From a checkpoint of a small mixture-of-experts model trained on Wikipedia.
Size: 17 layers, width 192.
Experts: 208 quick GELU neurons an expert, 2 picks a token, a sigmoid router, a shared expert of 192 neurons.
Training: a variant of Muon for the experts, 3282 steps.
Below are experts of layer 3 (counted from 0) of a mixture-of-experts language model. Rows are named up (a neuron's input weights, with its number) and show model dimensions 0-95. Each number is 128 + 24 x the weight over its row's rms, rounded and kept within 0 to 255. Numbers have three digits each.
Before each expert's rows: a language model's description of what the expert responds to; "gets" lists some tokens that make up at least twice as much of what it gets as of all text. This comes from a sample of Wikipedia text that the model never trained on. Tokens count by the router's weight.

# expert 20
Description: Commas, line breaks and parentheses in running text and lists, plus infobox field names like Fields.
gets: ",", "\n", " and", ")", " (", "W"
up0:141122146144140139161108157138079114134145132128146099166126128127175128143138095174178096135132144134104139133139097068137106163135165164143107150123169104133167138119135088117109129125153119146123128156110169140158108132105154158111126124101104132143108116109118155141104092120132125158

# expert 28
Description: Everyday concrete nouns like father, hair, building, camera, glass, plus prepositions with and of, parentheses and digits in dates.
gets: " of", " with", ")", " (", " No", " 2"
up0:143150098127137172123075132135139169178107122120147117107113116112128079140097131130134146124120160125125093144090104109135133124154120104139120120124151161130149118112153089154109165134117130132129135148126110112161114151088162152086137138085098117105109145132147120105133143115111116132

# expert 5
Description: First letters or pieces of split words, often names, foreign or rare terms, as in Mag-n-irostris, sk-eptical, C-és-ar, p-kgman.
gets: "s", "t", "d", "c", "m", "n"
up0:119121129133121142198155134132125138133105090154154136179150136091140096138155161126092137141104147133172106121104145109082120131115126132118069112137131139083148141112123149157188121135138129120145142128097100115142128149109173114104130110162126146186163113090128084148107149117137129197

# expert 31
Description: Hyphens in compounds like present-day or lower-class, opening parentheses, slashes, plus signs, and bytes of CJK or accented characters.
gets: " (", "-", "'", "/", " \"", " /"
up0:147126150155151107131123142145173142166129134147119096122164110152125118123098150121149138130139126128094144147098140153112131144084156188118122133179097153064168118110121135182138126105115165126104103114122104103111108111119143106158149115140139082129090099128134162138098101138109124131

# expert 17
Description: Have, has, had, never, subsequently, recently before participles, plus some first names and odd script bytes.
gets: "-", " also", " has", " had", " have", "=="
up1:140135119124166142153147163173157155108102086104169134168115115069139140137188152103128079144158094071093121138140133148087121117099123125125081145128158152138155132127144129094137156136135134103118124108108072108137097149103152122114134127152122139136131128119118143147135102118143129140

# expert 15
Description: Blank table cells after pipes, Thai byte pieces, and scattered words or numbers, such as at, on, according, 1935.
gets: " ", " 2", " at", " —", " 4", " \""
up1:123153141127155136132101138111127199123158082111165138129125142072147112118174115156138121146144113103169098154128121153145108109172130092142149111149130111123135107100112097141153110108151133124164128119104132149128110130129146122120109082086128148126128132148134117112143134170152148167

# expert 30
Description: Quantity and comparison words such as two, other, most, more, many, and of in phrases like "range of".
gets: " of", " two", " one", " other", " all", " more"
up1:120132137163093103101081119123141143109134158157158174149101120101138141103147124168090118167163127070109122127111150123127160107102120147097150144145108140159182139142170127139132145114135124131130141136093136153135177109166175137122130093120175168094168108094162122116138136115117084175

# expert 26
Description: Opening quotation marks before titles or quoted words, and infobox labels like Preceded by, Former names, Website.
gets: " \"", ".", "\"", ":", " one", " as"
up1:105082103078134112139079168104100110137092121137106114166079107167130116129135144127128136105134112124112141150158120110101113123091128111149134153135154114113101110117158109182131163122150095122097107135129154109189087161143150160132127137083120091124142131163154133144136127123131131156

# expert 3
Description: Space tokens after heading markers or table pipes, and first pieces of names or words, such as S, T, R, Spi, hypo.
gets: " ", " He", "S", "a", " 1", " A"
up1:157160116138120148113113172088152128135131158163114154130133098119155126140112155109121115128142139090125110135133122143108109139106126084114101148090088138143119188132120137121164143121100155119137118117121100143108127158156144124099163124154094105085142106148110150137091117138112123113

# expert 8
Description: Pipe characters dividing cells in Markdown tables, plus separator rows, scores like "0;", and colons after list entries.
gets: " |", "|", ";", "---|---|---|---|", " 0;", "|---|---|"
up1:135152160137112105142133142109121108124165161129126145123094153160129069136147120126071093127139178116095075136080085110171090136147148110146119132128146134106149148111109118147128071114122121124133131149124093108157142145102120137128110163118130125112114131081149121113139133104176140127

# expert 7
Description: Commas, and, or, but, semicolons and including that join clauses, list items or name parts, as in traditional and radical.
gets: ",", " and", ";", " or", "),", " but"
up1:123135082169117127129130114158136073106136155109131115153141156122143106144142158166151093149134089125109155130126089139116183137095142135144128118096155116173147108121118129185151091138107150140123106115086150127136124133122143109120128151139131127112146141107133114157125148107109085118

# expert 21
Description: Heading markers such as == and ===, table pipes, line breaks, and the verbs is, was, were after a subject.
gets: " |", "==", "\n", "===", " is", " was"
up0:140158137117125148126144115143102095140129120092154159142158154111106145168177196092090124093103120131179134135143142118153131148100141119152139117102148143093138140084152120136104100122115131097129116132122082108114143133061153143143160141116117143104144125122099124152130144137115122111

# expert 16
Description: Inner and final syllables of foreign personal names, places and taxon names, such as Agamy-ra-dow, Cou-si-ño, Nohara, Don-ac-idae.
gets: "a", "e", "i", "o", "y", "u"
up1:115110094137133133126110130130162137145143187109091122118104155099084155097132165128140157139118112136102168092135143184126137135133126098147139112135149126117101116125173102181099128101111066134145159127170079114180132073111086149124112048128124128125131110113156102134112144112122143135

# expert 29
Description: Prepositions like of, in, to, for, on, from, during before the, a or his, in all prose.
gets: " of", " in", " to", " for", " on", " by"
up1:131059107122130155124115153169138117112119154124139186145147085123128086105132100130159139116112143130116139109119127149134115137107131104192111142105146122120174111149094123093128140110145108105149127114167162145175096125148147122188115120161097112108133149107116137107143159100144168156

# expert 27
Description: Articles and determiners after prepositions or copulas, such as the in "to the Ottoman Empire", a, an, this.
gets: " the", " a", " was", " The", " as", " an"
up0:110138063095133150142137118083099117160140119093112121130138156154151174130154155147123105139081140132115122102144151123132151134117113065099103121096114087115148110134118134140126111074125141115130138155145125141089101129119103106124127139145151142142169143146070088114152142127128125089

# expert 22
Description: Derivational and inflectional pieces inside longer words, such as -ating, -ation, -ic, -ity, -ment, -handed, -optic.
gets: "ing", "ed", "y", "in", "al", "er"
up0:095118116134153163151150124121101149100114127145152116145102136116169134166128146151108087146083144141175136126115125159150153139095121127090147134174126070114116162076119098111117157172164127095154109119155112118121139150116080100137148080130113113138110116126146142159110128150137139128

# expert 13
Description: Line breaks, list dashes, colons and table pipes in infoboxes and lists, especially the dash opening an entry like Youth career - 1999.
gets: "\n", "-", ":", "|", "=", " /"
up1:151090112149121114135124147169157141156116156111143114145132127068099093130116120139178162159097137133138098129081118088102121157105126157099140138119140123095106160110122131155174112135133156106148118137175121124143118174168141114073121148088146134110170129174112152156106107151136113136

# expert 24
Description: The possessive s after an apostrophe, the apostrophe itself, and possessive pronouns, such as director's, his, her, its, their.
gets: "s", "'", " his", " he", " her", " their"
up0:098131127111170098112131089159098140130153144094143075152147117092119119135127138121116123130122121108110086110115156147134123145113103158099106122131150170154122134101144110098137120124130171156132118109110146053117147139146100088123120151120104126099155103118154126116133124126142190081

# expert 14
Description: Subject pronouns starting clauses (he, she, they, it, there) and the following was, is, are, been.
gets: " was", " in", " is", " he", " He", " it"
up0:127165137154137082132142112127079162102141117113129130143100093118085111116118123106120167158132127087139154156108078140181122187109136071124115116144122137147148123157106102114116101120130141129145140148142126117150094171113127138142152116131126108080097081086145152129124114137162135131

# expert 9
Description: Closing parentheses, brackets and quotes, and years or multi-digit numbers in tables and dates, such as ), 2019, 149.
gets: ")", "\"", " 0", "2", "3", "1"
up1:128117110138098131148139152142138110137135140154090133126114134147153128120130127130100119156093142177100144106132104165138134104177169099139077113132071133092113118174150096128158171123136110116108170143132107142092156158147163143102063160081120113112139117144101153098178113121119137093

# expert 1
Description: Sentence-initial subordinators and discourse words such as Though, While, After, plus country names and Slavic or Nordic surname endings like -ić, -sson.
gets: ",", " which", " where", ";", " After", "i"
up1:090100138108050149154103145111103123153127166091122143120130131074144113159145157151148136116108124080069103124150172118106121165123153155122102129121164153131115104154119119136136145137147149139142109115141102144141131141147138117101151118113078155145097144143114108109105136130096145150

# expert 0
Description: Common function words and table pipes, such as the, to, for, is, can, often right after a full stop or semicolon.
gets: " the", " |", " The", "==", " to", " in"
up1:142145098155158167093105168103167163094069123137093112099101115160160129110116145135094124154100143150155117085139148106127162134111095141093125101127138202151129129106121144129172150105141130133094096125122129142084122082104126161125130131120110163147138083135181115127110135124122147139

# expert 18
Description: Standalone small numbers and month names in dates, scores and table cells, such as 11 July, 9 November, 0, 2.
gets: " 1", " 2", " 0", " 3", " 4", " 5"
up1:166112118097130146129108163177168143123119145110134115146119183106133086141101114135104138136118119125141154149120113164117064107096135106128140156092135112117108085095162134156156104135140129168159142133129119112117077127104112095174137148112162121163091141118114102124129112111118157117